Experts of a small language model.
Size: 9 layers, width 256, vocabulary 32000, 67.8M parameters.
Experts: 64 experts in each of 8 layers, 192 ELU neurons an expert, 4 picks a token, a sigmoid router.
Training: a variant of SOAP for the experts, 550M tokens, 4571 steps.
Below are experts of layer 2 (counted from 0) of a mixture-of-experts language model. Rows are named down (a neuron's output weights, with its number) and show model dimensions 0-255. Each number is 128 + 24 x the weight over its row's rms, rounded and kept within 0 to 255. Numbers have three digits each.
Before each expert's rows: "comes before" lists some tokens at least twice as common just after its tokens as in all text. This comes from a sample of Wikipedia text that the model never trained on. Tokens count by the router's weight.

# expert 45
comes before: " the", " to", " a", " with", " by", " in"
down0:128139143193102155107131117120147138063101186129127167139123164113158128131076157126069133129164116119145159081133112135156121148144116136112127085147136141129109126142128160125144138186151154157131157087126089109138112120122139140091125117137124147113113142091180166121117120135109140125124157176112087160095164147138104122122156124121107092162138184099118117132162122126147154121152111119150120162157127094117134134100143109104087118161135121133133140121097136130145182107128130151133153142129150112154109165161082172105127128126164107100150135107133097105130112152204108118126170168136163154103101093132102130130068097139131133123130141092108126149128141147135149139172100112120118133123152159150076129139142134106137107149155119097119083102140133132129091140112136
down1:112099109133133120114130172080071096125144137104135124114144132133094105122147118103122092091118125120146097125140134134128124129127141135074150134184104104191121123128134094124154101120079119120095116143127132130100116093108099143113091113121084110119110112099127126100177150131089127124141107114113158134095129129112116126107115097145138183166131123138138155131141125107139117097134153142119135128112138128164132126164117152117194100088126107106136149122141120128084153153127089095136135150114135112152161106096070154140118090134192129173123137118116146118137190157142126110136131172112141168142107120126119117136119157126118071135107094093136127114113162146136150121138121098171070150128147137111122175148136124164134088137103176134062132135154119080089103151146122
down2:135163157110127118108176118170121138178105128136121111121119134132135140150095170133192125140111098142135110122128148142119137151142141101104160141103156107155177136118165157098156096086126123128183104106171152168125108141118120115107142132137118135116119176109102117116133093132063092152125141131110115144143129150121120136124096155124206114141142139147094116110143155129078122133122086155081114129155111081139119139118071135128139143151098081147101114150129095099130060103132149165132125095138147135110126143118107101151118149116147103146150146152106136171133126160106182085139142162209126142118157139145115131098142092110137125109134148156164137154129155121131144130102114107145149125149155151091118110113152133113133142122126078155120139114099136096139154153140124
down3:129158135109121130108111127145122129146130140110078159113145119143137117164148130140130130107135103101113164180126092148137134112123112092114095107145108093118168135148121117165100108125109120101083131165087110116139124140151115124111105087126087102120095104098114124125128112127081139120136096106156151140138174116137143115118120145155165084129147117126139156175113099162123104096154117117108143145107152110140100121105160102148148129137152093092141163141118107120154145135165130120145132109097141146128134194083130086080070112147129132135118128128142101096149114134091126143099157150064124106110106111137139106168132144117126162155088109104126160111160113130143083113147131175107133105177107117143107168144143102148113095132121117084134097121160043099090135146084141
down4:160113127123151095188075107141136112128157187138130084112090129148158144123138142134144163128168148155171171144110104134116157169145125148130123131126127105118141105096152096113109152109091120140137203133110124143118156122142097143101125104110115161125126145097149156129111107154104119139179080150152139122103111095127159119136110093156106119110158158123130175112108118121165131122145130156123125098101109127165128140127138118157111180136156130144096148084136102126142157112159166133136120123146147088159111110088123128107133131123173126122145102133153129128170114154138089138158093102082114113112142119162126141134129145156134161121078106103084137145106107118103091133087163100094167125137146129118176105144154121117078093114086114149154081163132148117137146126117105
down5:107133141146141122152101139139135142100127131090168076117118109148146109101109139150112120069160196124118119137148138139104115076119161151127126106142136126099093125116131116135100103112176140123143080141126132152135137124133146085113135127123152125135113112066153132130088102119115075141133135133118147125133098140105134122132131092171133120117125134129198133207153158122062105143126136104137123129132132164120151107105150105090121109120128122127127175129165105124090135091100121142128130136103155132113115155160136135110131141136148096080157122143108108152147091126064136097171122122124141063121117152136103126134100124108096161123120122107106117115105154187123132131091099152100103122119089125114174155159147152074090147148175124108107096145139117149139110146122105
down6:134117118093109128110131153142130139145089078118191111078120090160106158136100139143169085139118147123122165104105109135107125152137163141117164127108107067136139168126124120075120129109113103132120126108126149118183155126170101116116098130100141198131146138121174151142131133146124157166129139149121130131153131185163156103107143152142088116134162113123195154131147105155126147112172120134131137114099141114099150118138132144170092151131098110142141126120124166161125079128133109117110129177111161136145091140133110114173138137156120145155134105104150101128120154142123143111133069153082164133129100138173140089166133132107141113117127150153109129110166083084099157094150125108125143126114107097082122102155104124159126143126127123111120106163100148137118131104127112
down7:085120118111108106106108129111139123113139153153114135130097112122128135131153128100126114150135085140170134140163144115124127100050102126128132154134098084121135155135157083116123150127158139159130140150139078132186103102098124144161134171120080150109148135128132113118133145122112122158117173102134165118127068115106110095070181157096154138134147094127155134134144138128149092123133185144148121140146140106115135128101141144123139119154115148131138102135138121112167141160170131122142113120108125158180138105145122124104146094098134100168146150171080124166078125112182115123114164122142129096100142145149119100165120139145136144068118112100156112149114142092083125147118141096132075137125128146097130116174166101132155101094149158149101102159140123113144164120116139

# expert 48
comes before: " the", " a", " as", " in", " by", " an"
down0:164140152132151140145092110136076098176127088134153167152140126113144139161143121123131094080090139123122125128115078156101155127136138054141141092138147127105101141146123126164114103139132159155117101158112105163117136139134115123071117144104146192118129109132163137162124155122136142094141073122089111133153164131152135139132087105128109143122140107124145109117125137113154167128141086078116117109132133115103109102122168129109138144116137138129096149110082126139125125127116142144141104134134143147143117158114122100098104112105185186162126124088126109111107117129135144096121048144090108149094105170117160146092116179120151108120166117108122155151124113110128176111125103128124128114117117105161135130135125160126132088120108117173152067130122141115149127108084089
down1:101139133135152093144121066114139137162116125168153108105077145136135158128126109154192123119176124118159136098154125113095112155159119106124147102135107131167133108105141116116088144175097117082090068134135137090107115146146095117105146088114102137100117172123139112125137145122111119108075151151131117122175124137104111161126140171101117115095148151187132156164119144111139122136141132075172126139132148127086137194121126126162123106126129096116123121179140151130150149165135093152099137169133092129117167095138142109140074113188117108123152128120108134123138111155127120155117111129108100106133115114145138108139152126138157154120134156144128132130139147130115113156114119109135131107146103120109113154131116124168140138085127147121127168183174131085152098166151088
down2:103096071152133153126124153145151180146150172134105108118139122097114099121139101109121165124137097135125156136115143124131132104141149111124160122114132150125088107104150150177173124112102169115087134131117137108127131066167129162127121143121149099145127108112116079144130160142130130128137115148154098134105132163133108159157132147114161113146121120149135107152099098128122122136144134136153140149162134142092126136131083135078143118128094133141140082136136159103089168140158151088116141148119114142147152090129138131132107103080093126126170145141137176139105108112124165102124119201086146145138163108128137128102126190221171151133155137119139142135136127110116118124110171115119114138102086118103110122098128148123159104109112167102164149182089131142146144108126165
down3:151110123148107086069112111117146134130100119125124176122084129177116148119124109090159159128099134105144190092127161147078087128143155131115111132132113143132120132109124124162150133173146126122113081111140106116127119137104134140060107137138110121117099100102184095134149106117119139120117112116118098085179111133126156125139097151133155077125085136161154138117104129132106125154081099121137146114136159143111114136127138107164151175116112163125126123105109144148100149118150118089131185136125083122161105090136139126110115125105134122147115146143093143118116159148108128102107073130116112126142164109073099109130133111091151138134150135114130117122151115142129116083146106130099127114105098140099131145176160151092094180160124180101171143131155134113168133105153102
down4:118156130105173137204157122072104114124167155174149109116120101144123139137122113143140124136151161128114138096161122109141127142196141122155091141104120151129110070127086164125153109138125113135098124087135110111139122156127119147096121128114117152100160133138133122112111121148106114118099192108138120123110126145140148147094129136129128114178132123119110153110153144116108123084146153128125179089117137138120145160095149148121117153132115091111156127148121119136100147146137084095149105105104113102123080172131118137149131092112137082102140134149148109131136154127155104115115148125211185091122131098154123109131109091059110153123144113151123152183180118092129146102128147140168110117142123131101127146128078081118124126162114160122087121136133138131122122155130122
down5:129105135074155129155142121121098126144136151121104140131134133107119142168106133100073122137104106135126125135127073119146144128099121135118114133108111112133118133145110175107116136138116161118134115115130086102111098091091121123105123106148102136118115163128106142111188128114136137170116125110103065125109141199105127148172131112100117127140089108152134089127103142138135130128150147177127164158117145116161111126135122102147174122116133090128109150132143087156122132104132101089095090137106168179112113123135123167151148117064165140149112113158135111115163103121150122118149149102102100173120150095120139139139162148141107120138139098118150166148143122097152113107167140156131163102104087099091095079125141138135192129156111164150084159116153108092100119119114182
down6:146185174139134127138088129109140143160128149134149113147112149121129112150066126124129152112125135126095141130086145147081137129137126157113110121137135114180126110134119129074120116121120164101077112149122132138106113152137159120125068111125087132121181130117139094115150112102169157099109160149108117117105137134137126137155127140089133088166135079095125131112132126114125089122119137117115124176158125173142105099139126121138152124148105089108109171122152123121119119105143128074107146146127151161111105168163111146119129117093168076119122062141112104094126132102120063142120172129126139129110103151106153095125115089156129112078093141124104144148167144162151122156115106123074124116133150085098148118143144089141093124110142152118132129170143160075148119120128149
down7:136117152111159151135153125094128136132139135115053102090183106095127162142106141145151091104123106106088147144126122120100105120083162116113144101156123113125127152126170098109117112137146105140104119114115122092189140122154154152168130095108120145130100133170107117104128084154131135114112131125132107101097094121133130153105071142069104131141136174131125130129185079105116157113104117112115177142152109139117098140137161142145135133098148114144078133117109109123108091099118158107145143060127136124120109100096119120115120110083138124139132096119148130153129125135099108102134054111141101119101152141149118128149117126131121119103147109091092099152112122124155095069102132129140124117100120084086188125142178116122158147130097128131091119112114127139114109105101139

# expert 13
comes before: " to", " by", " in", " the", " that", " a"
down0:157146133160088117121114105130114104080110141126144067107117097156109131166101091147121098107119128147149129117108164142101097179121200138117155132153128135129113139114089115086134157132120119125120139166131133099103130145131083193146148147160154053171103094151114117095141136109129133153136102145125149143090124144081121175107084088157134128098131099145132085103133152167102098147151085147146150126103145133143093182093110137104125137101149114130112108115134157133090122140132131120143117128148187112093098114111136120134135113131124157129133099098119119086109135117158126170167141154107121123137137135122139135146150157113173120131125150121125138132109074098085122122110119084146092152115121112111125131168154147120142144106160105123152138150150082141129091126113157
down1:153119109071129158150184147118105088127166079097119127128111115137148105153144160152103157122104137160139154145116109130151146124116105123152084184111113131129120144151126130107137139127108124151146135112124089118086145130138119143158119137137138103127106088138145111154135137117058154117193100134138116167139114125080109133134117085156149085154138142129102136129120160160112085140131145096118118190121155105115133083126138128102125164126116132140119092119142130120153115164125130128101103111121130145160162106129127145127139152130156090134152107088107154076156121119119084149132131088105127123163176112101119158183140144073107151154153150108092121120080161146159131073106117108148147113165107084109105158130129113075136152110132089160116138100121108134124111134115111
down2:185128111070172115144110118088160153130080131113143145143124115126138116148118083129111132146123143117157143071141141085146084109166103132121091137116168095141171106070119087157097132124155116118143148133147142087099136150131070178128126100156130118170085123137104145113125104150118137100046149130138145111138108136139123148094152094096171110110142147125087113123148102126146123158091149131153129130167163107102140143100096100114131124163142143148124166138120145125169123131113125137150135102090127089123163113145205116133166142145137123111147122124111127160130154142144131120148110152131142157085108095142144132112154133099128154105137114087103117125098139117131107107128119109104141084158150124111167175120121140109155157128130103161130105121115124134124116125080133
down3:060111139158120093094113122120140144106136159116135144099156136135114096145104108189122144119159186115141111114098143132162120116106208135104149091128089114141115125122047111095148139129141157111127138149130165119158141135130111137113155108132129100171110132130120122105112123118174087107134103182133087105130130125090120132136120149150159151152133108109166122176137145148142129111121094131127140156127129131115135115082141146112102111168154152164107135128082105139114130147156135094144109100159156110163101124127114102133198131153122097131113127099107143138103144136114137098068129121146136088128083155129127148163115164125164120171172148168142104139130112105108110114134152118126109092145163096153157102118137139160115145093126136113092127168148098113124114125106111
down4:110136146131130143110127137145125106122151121154151135154156099140098152159122137151097154098143101145106135122130083116093134108147115101113131118135124151124142132125119145108115170118118122126098124070143114176148109088084099139130136138121140075119159110127126162133163090155120114147126115129177114116157151149102083154146124158116152092123160082136143136183142129120154137102138108138150194117150117111108124179113070133157147169120107102108102134156146122177165123140103145140144123123137106134112123100150151120117139162108140133135189117154137085100106152150144128157068199130143130104149125120116145157115170144097160137135179128132153161156107125131141108093112114084146110155100131135154054119112155113112171095132157115146158147122158138154123128115144105
down5:121145133121131122143122131166167100122153121087125099095099130186068157138133139135120118153160102137124136165120130160158120118107092145161091136147107112130162124127147157119063147126116156116155157155124123132131141162127117130072131131102156135158120140150172135108149103135156084151113110151109171138129139102131151113180133085124186104139152150155136134111156163121117131124142101115118115122146082129090118102086162174155106147137149145133154083112180124069103076153117125130113080130158169102142129145104140150152149095110130154141100114154107134128129102124141139099126107118141131099145133118133087113154145144144103090058121125110165158134094099102124119150154153141143145101135133091172120115111132103146118132179102136115115165137125145113127097133103136
down6:101110116112146145141111182099169118123109153128160112130117151118142086159135114127125158160134147158134120125118132105105190115146131116101105099127130155101157117109122129119135132139217134132111161129168136129133113139084117138103143131118111095136100121124139104168102098116117130108115110111094150099167128163099146114100094145109171115128182117123149085125141146160176088123105111134119114154137113113129163124080136096155119115091102148136109123151140147180163108114164098078085167106176133159096155151122112140139096112116133120118121160144053147159138188171138106146106107139098132148172105140149157144134147126089117126118085135125119129107160108136147154147139133137154159141122140118130118125185096097145100167150095124129112145142128149134145129133122140
down7:119127076142193135152103124152110147156150087137173155148080150127134138146103145132084123149127160113127113133093149156147097113096124175133116083101119126142095086105139110084111133122117117111117134121139136147119131121120165142123125106115106134149159117165129107097135123134118145137059142123112086135112155117142117139142122094099136129130097105104145158125112134129130153161122134136170102148124168141126104127104132133124115090126108095072120130093112139116090107100112131108105123150176123181161158108124113127123132152106117132140104123135128175133124166115156109096140133134143175092116118107098118146149159092193115119093138125124078154134121092169132157148167153102156125114129125102141151098165054176128150157167118164123143118185118112140104151117120095

# expert 33
comes before: "s", " be", "t", " to", " by", " not"
down0:137149131103132092109118138134131115111136153091161097151163135126155124155124160120109145119166191144135135154127125112131118138133065133111158153129141130123111127115102136135160085106122118082143145151105168105163145162129145145107110064103154107134128084145154143114128123121180145150111146101158080084133088147113103117145123169139128086096123093152111127120120132127151165090148102133103150124122137095117161141113132069124150087120174160141115113155134121145164167137101095110070155147166131139114152149155144135130159137131124126097158118129129172112109106121109180094113094141088121125155150142108143163154113164126152095173122162114156166147141104117101155118121133131165102129124092146135091111134119160128159132115132140158172099167097146134126095105110121
down1:104133118116144120138104160147141106145124059120114112148094127119106128103119090141140101124187076115110147108085151109104151147107150126146098170118118155117106114093128154105105134170178092117133127114107105111097110135149169117131106105115118145133140117144174098160143096109132098175096104154159162108172130151154076163109114118153168130137159109126114168125121140052107174102101109155172169113138125145090153132127136115091139095111080110153137123132161144123139122119130090143115132107174133160122105108129111116124125132116125124116105116131148129131109109128113093154147120129128154104142094119169099111130195164131138097117149089144119166095129128120152085139148140115142105115094142116135111120136142131151149129136138122092136138111108169180168150151096148
down2:127105120168115128129134179108135146137126125134120125152108156108095077077119149136104107132142131097075146097133128152120104083119111129139133140116126132169156145116120086119150122106132114128089136163103127113161132107108133133147180095112117152128084159140147109108135122146113166156125083122150115154102130138144097119148096103131114090109150086155111115164113126120159098107138161164139136124149128135122134111145166119088141107160099143105146122141092123146105121143170081133119122094132134129154145084109136087115152068124119133118089104115150079096149083102108124070070130105097130089145113156123142107131143109149120138122144100102167133148156148081119124124159188147122107110097121105142142114121122128128134091150126137140093105126111152179086094114191157
down3:144112094122062123142156103096092104149104154116158127114086092161109150095126142135112163124128149164137150107143111120109099123102129195141144109125139092116147151097131105139097130106152108184156117124098127116144140134094149160101159188112131142152087139157107141163131118101134135129146164140127120113119135134092116106140102133126108152094150134090105154137146112119115137116107155090139168125129126116127104140172104181145132119133112074109165118137116098147093110085133113122141106113157132174137147118175108106158129129118127123110142140163129138141146121105112135088103134120152124129122166120154124155117180154075126090106132109181098141149125199134131103151158148167130109130158137152114067132143083082136118129083110116128109096145164152138134140136135144
down4:133131119117104155097141101141071111120129133158133119098093122124133178170118121129157087124078091144105125121075140151126129117096134126151158105126153140188115089153149159129151084151120078134196123146112176147124124172129167113136076093158127134127116131134182113146115117096128126122102100131111140115118115159100134159114122115097160126138121120109129140121148125128117144118152127171124097102131149109124129111114140105101117181145142072177123073111122120108176149122155158103078128105131150151117162126169106129130084156135103111125128097145112127084146136130154171154086148123129133158140136123167118152095087143142176120116155115154156116101116106168146174146149143119110106122148161117126127126118140135115146150142132104117103102137163136074111122153138144
down5:147131150116181097093125101165120137126108170122136122150120099116128119143129163122135128173107129116098138116143168156172146095134098135112144120148146101137139101083113155159121148096161120121144177119096131174145118146128094137126118119095146133174138130127118143128192105128123142157163117133140124144139108125133126121108191141134124132120130133124133116120112133125145114143097124114114127140078116096178078158106145149170101109136136167166125092195146133138109139139167107085132124147150091134117108103104087149143107124174159149141115100136146122167120121102120111120108129121125151134142094146150112138163081126109130161190172152070092150105147118089097119102137146133143105104105147117154091125124117092103183103114146169122123151123136142189090134100120108
down6:126114160143159134085182127101105092138104093103110148135119146143121133116090119150162071124091078111122118126148132110088141135132133136104138152174102169137153161148116140149105116147118167105105136140113142107092093120178112167137140120140130105126123133106111148130121123142133104096156114111154153086136120100144110124144122144125125102111128135159149107084092121128138125141140122139077151153120130134120150117098116130179152099140069147101090107145100129135139081113164153169145096123131130103171111104132130120150109172155157070185167095146116143111126139124133092155120110162150155133176153103102154120145112118086133089167148137133140152132115139147109157163156109145077157116087150134109162111101144124134123167140105144101162170140129081138146110117129152
down7:100178103108103132128130090114103068091138098125136151109131131146172141150107126127148172144103107089144151159110134118162112135125145153148125111127126162136140118121112126133165093131158136154124169077129143113047098087111101088138091100150108144074146115131150104139094108145139127160128147140102095148103083140057167152177126080175088111137131115158134134121111135107104117108133078142116124122141135122132152129133132154115119156119131135101153138118127117131147144118146134112133160129131116173101114124114157071067128067112127129095126147105122110129149106095071115111093112139147113129153134121114145066100117085131126137127146134114137129149121139102126124120140157144147142118079143159146089097115120123124119156127161153124101121098117112096105143159106140

# expert 42
comes before: " a", " the", " and", " been", " not", " also"
down0:114140127136121102120120116142169137151123177117131112148156145071139159158136103128121084158145157129148156108125107133106155091126133131158122080125178110147117104130113146132129119151158166167126126139125165099122109084134099113089111130125188125127105108147131091120127144142121129130156142121090115121144118091116096127132127140091166170202131108117117111134113111151145123139138112113130137170157138131115148114151136142094169158135102105138099151108125092102152135153145157139152168160122126145129097152132113087132165124146141084115123109113107129143095142090100133135145154084139108140126136125116127174100096149110191078079158106127131137126107120130079115117148139115118092144136090177153126093113192156094099132159128107115135194115156128132154117162094118
down1:147148164116135108100114201114122133069143085144117113113129105156143073146118137143051088136130134139091119120061138135153128146153096176164118119133090103109069087163096136124124115153156179094129115119097144139147144105158165180137107087118109142116161107102141101100139151111136099128140116146095140144095130131084115134142150114139132108128110128132108100117114110144144151148154112127143087101139148125128105154148075085106118167114082110165139100122118112124172120154157151088138119134161099179155129107105136118119095128113133162115139085112161130115125104158133115130117079169109134151171130156118129171125116108110119122119151140128135107129159120151097120155131115122111109184107106101152104131106147121120146111119127109133150138133120106121118118110109116
down2:124114104110158108100077105146140135113103156100146130124164126131116135107061121120122116116134129148142140120104079129139092172138113143141130126095115125145123118114144122135130164072132086149136140164129138142135144091158145163121135145122109141143107123138137104177139151156153119102172117142131110157121175157154098156144147154109109155130093165123114157121123138124131146185141148094183076141139106125099140131149106069115117156103108082147093095119137147099130144101121135087134119104069108128114134098130147142128145113147106147121137131102115108163105138129114107125175121114173156076195135127136141135172158076130115083127108097103098165149145134103116118111115110139109173141108141130144088170110132127157152143133130127126059104139136156101101126108158121
down3:109137109138182129161157114104112091087160121161117118117150140114141095137111109136107129158104117119128141141121133156079109080114083188120141149134134149101111168113147112093101159144134143149164134092118102069108148136111075126117156145096130104150113090116118145097102152131113151168110133115102131102156144113110130123159124130126132175133133081167110102121096135149101117154133104182084113132141139126138163129108111124145103103124153128087139150147123151157141132106133127125152099115128125152120141125149183124159127127122113160133111118140132114132104128145149074123130101075110120141109139124133162100129127110080151088145145119128137105126153109126121137064196134108165111148080101083134116122125126126137139197179173088124148134095114172138118126131141142
down4:106095129152140157119166131136156120112144153123107123115125107195100115148133140101123137169120120151134137123114135133173158135178114149128126122171143141109119145106105128128136145149162140136154107105112150132119113101094109132085106093132101149102116143112145131107114112157099135140131106108100129153084157153147115141097179173111112110084142136149144133156118139181158167122127108111118087148164098102119108144130117145168155153107114124131124114122149161120151118148168098137117126139127144098060153062135111099111078143146123122161133115123112127097091135172154116126094129168098145175117119111106089096146161143117129111138130129166090114084132152123172152147093128142099126128140119114148104115070153132169098157128110095127137137082107131134123074183123084
down5:131139122094113125112081132155138145154128097128107171164123087141126152149081153161130145166104086117104148159126140145127133150119131137108147099173146139120095147153174175158115141105103134123126170105115143113125118166151106145156127169141144088142130163097144135109132127129172146101087108127096153175120145099172156102138116110162183116134128162151128171139140139122115086164100170102104168164095120123157118138140118133125104146145140109130101195123107108141109073143108105099110158112091088133176157107096151117128157132114196141125146141132159174153109123111090109100149149145118117169141102144108124154115127127163152124090145100153105137164097147113133161118125148101133134137104164153105118149163117131130131133160102142126124146130138143138121124147100121
down6:153160116121134187111129108138139091118148085150116140133154101108121097111109105118144132195126155117106175120162114087133141128123147157149122188142132123079123160164148145093125151128107096114141137149122105092138149124130133146112083116136147125086115146129153131157126112147175096112136124117114108134159082134090163134162134147058136152141136137094101094101135123100164101105154141131094119106105136189141134156104134128158126102206129133116116166123127119139102121145140118127149090139107138112120120144112128122120096108096128149156143144154120141095125158125128123150124153127135105159118131172117170091107124186131107129173143156163088112166110134134086142153165158116148100143144134150110110135177128144146092151149115139099111131123154094122117161178118152
down7:151141144118142101166125130109091142115130109164117123127109151146177104128157108121159141132113127101111085110160164114095086117131127140116134171093170149143090135101157111108129118101113167120139118138083132156138125129158166167100085099126121145132147169117141107118152105162104112140123138141108153146148101146129139144155152132136115151099144130121158130176144116120143147161159113148148119100145151135104134180096105115130125125135129124133166107149104087114088101112117169134132118136137154115130140074128190128105137100159121170096078133131112155106099124138150131126177169075116111095177115090167133118117123114149154164139083140108146146128149136107142149168076121154121165145096121156084153136118085121166122125146116110127122128158071168075125118135137109

# expert 63
comes before: " was", " is", " he", " the", " had", " a"
down1:148067172118143161153127168101153079150148171134129132117123113115088114129095175136126148112107130112123114147121102129117146085139116098094173116122121139110185104120145135100118067101111124130143125146175114126058126123130148138101189118084151095130151154131103114146136068135141124147142134124123164098111139072127120152151127101126062141106137108116118112106093136153121124152123118145119100138133124140126175165104117107148152109151131150147151141116088141153115166153093087141161087112102107111109127093123163142152103102172159119159124153177117133123121116146171117141161160120128143131117134140112091127123142139139169156144124137098109131147133079185121142123125095131130140161118147116126152137126113116169088098143123143125139117172127113136127129174146113
down2:126148125119096100176120125094123165104085110138189108136144102149124115158161114148112131107144139111171113112137113148091123149135103157083130125127095106095138110140132147181128099098133118137127129113118131146130126155111153147121127159101118107095085120116157157142139102131132132135137167142152163135155124093134115125180125109130195065140122136122120123127122109062112133126138119139109140145079142111103098143153141135127118143144147139172121099136147119120144104145136159146149119157155124122126090113165139141127116046127182127157124118133168144103102125129147132104183140156144112130162174116075175122136163131113093108158105113114102097154139127155098133124139109113068107122148118162133169098158121110117117114117120144172138082157111122154163171129101113
down3:106109175135138138131134130149172130142111132131164128130107171110114165131129135169097122138139147109125114121138148113118117096121165113121111113136208108127143084105157129131167115135135113116148153118120146128132127098116122162117133129126130116153130123136147113125124121159123102204116110118120154116129105191128128130150191176110100130143086135150122090138161083130131102138120149128125153133133148118117122103151122120123122038133163087136077153148124122137122161160121135107117148156116095142181145086144119102176139163123114128123194141105152117117135112125113152114087147146149106153122158110137133140133104122074134162128156107131110093164110107135140118133128136091144139129094131148180140134104103128137098109121155073125097124093152164189157075151117114
down4:128128123124142138158159185114100096161084117115142112129152117117139101159159150139099142127151104168094121099115147124097119114144113141155151135169139177116123157132145145143107103149142153123102110110156106105107155158137163122127150115143168113112113124120129218151159145115125168156109146132151172145100146115139082139152107154147097116109087178102172107134140124135147156062168182160121114109133115145146183134135109126157124143179150119095146162126096122089120104138146139133103140105102150151149104122079129145123143118107115132121116122112133169140122169118153129102136068118104106078087102118127081125142111089109152126103134144123124126134157137159104113134127149136110144102179121132099148132094171118129153101148135140146154141110140111094119111137140100
down5:155144150146140112144110100093109163160098127139115159089138126077155150144119118099103102141088162108109092127155153109136119134119110140138159172128087089124111136136144115130151102100160098145098113201145160153094106151104157162083132153131154142110120158078123129083140134088146115131137108104113128174177138086121116165154171108151166126151132127116108149130178099126154127121119123150136066110111092143161162134107162116163178173117110136107137106124124149128154118123113111147128116150164140168151099158098160111159110094146102123133107151127102119110122111143112139133151127126146179110106134125107141116125154130087159136128128147152116134174143161126189138109113114159099168105128120095152087112149120122141100106129147131127120091134103155141099124125155135
down6:110140137109109098159152075138130099124124136161119161094082162144130120083135121145111153101112100130124072114117087117116139092103078083155148127127140103114099110132109133122138138131106158104123165129123165121137116133092133142110128083166168119146143135141127094148110096113131093124155143168138133141159135138124099135087148132147143072092142108152102131143134140143131151093140117109115115146148138088110215099149180132115098114109161156149120131099168164146088134152122122125082141141091116128170116097146139131113118165119116152132144097123144142155154132155116135144126166097104110116149137194107150085134099137143081084142097167108082107107149120144152113122113100125103126132141138121132100112176165081102116132115142094116129112138101087114121124110142142
down7:126122090185172114124085098145061145117153150136134131133173152127131133124117131141137178143106111118183141148129129091149126139103160090123139122132116117182153089159126140119170107146154155099148110155153129057127159143101161114136086071100143175132104139162122118123121110146106157158174099099112126138150156128167119112143112142088187125118103145122120128108136159098102120164148105130128144117108133121108146114172123181115145102154135177133161104148109119101173094080136151127124098109116178123094118100106115138128155133077107119128140081141120111135122085116131120130108138114116107126156182138124126106137156110150131125122119126102100120140111111156098101168138141119127122116125112138132134132117141177134079169100134137114132102124105124156131134102119155
down8:118134186122121151160156120103105114084160136118133142154134138139140098104191142150117110155127116136165099139109127099090148133171123146062083100175126158131132111128052114156107112113086066145135129116106128147130138086141144169096105153150152162148125161125183112160117104139094158126146079095125134146131164131119153132140131171131102111156081134117152167132150121118138190106123123126082135155149192121122144125104139116151141108129093155128138135114130141115139152114105069144107120146166157159158157131155100103159176147143153147140111161160121134141138167114144142132124148126116126104125143134089117110116097126151110109132109113098145091157127103125150114123142114084114123135149152118112152130136127094133110110115115138139115096119118124131119141110183142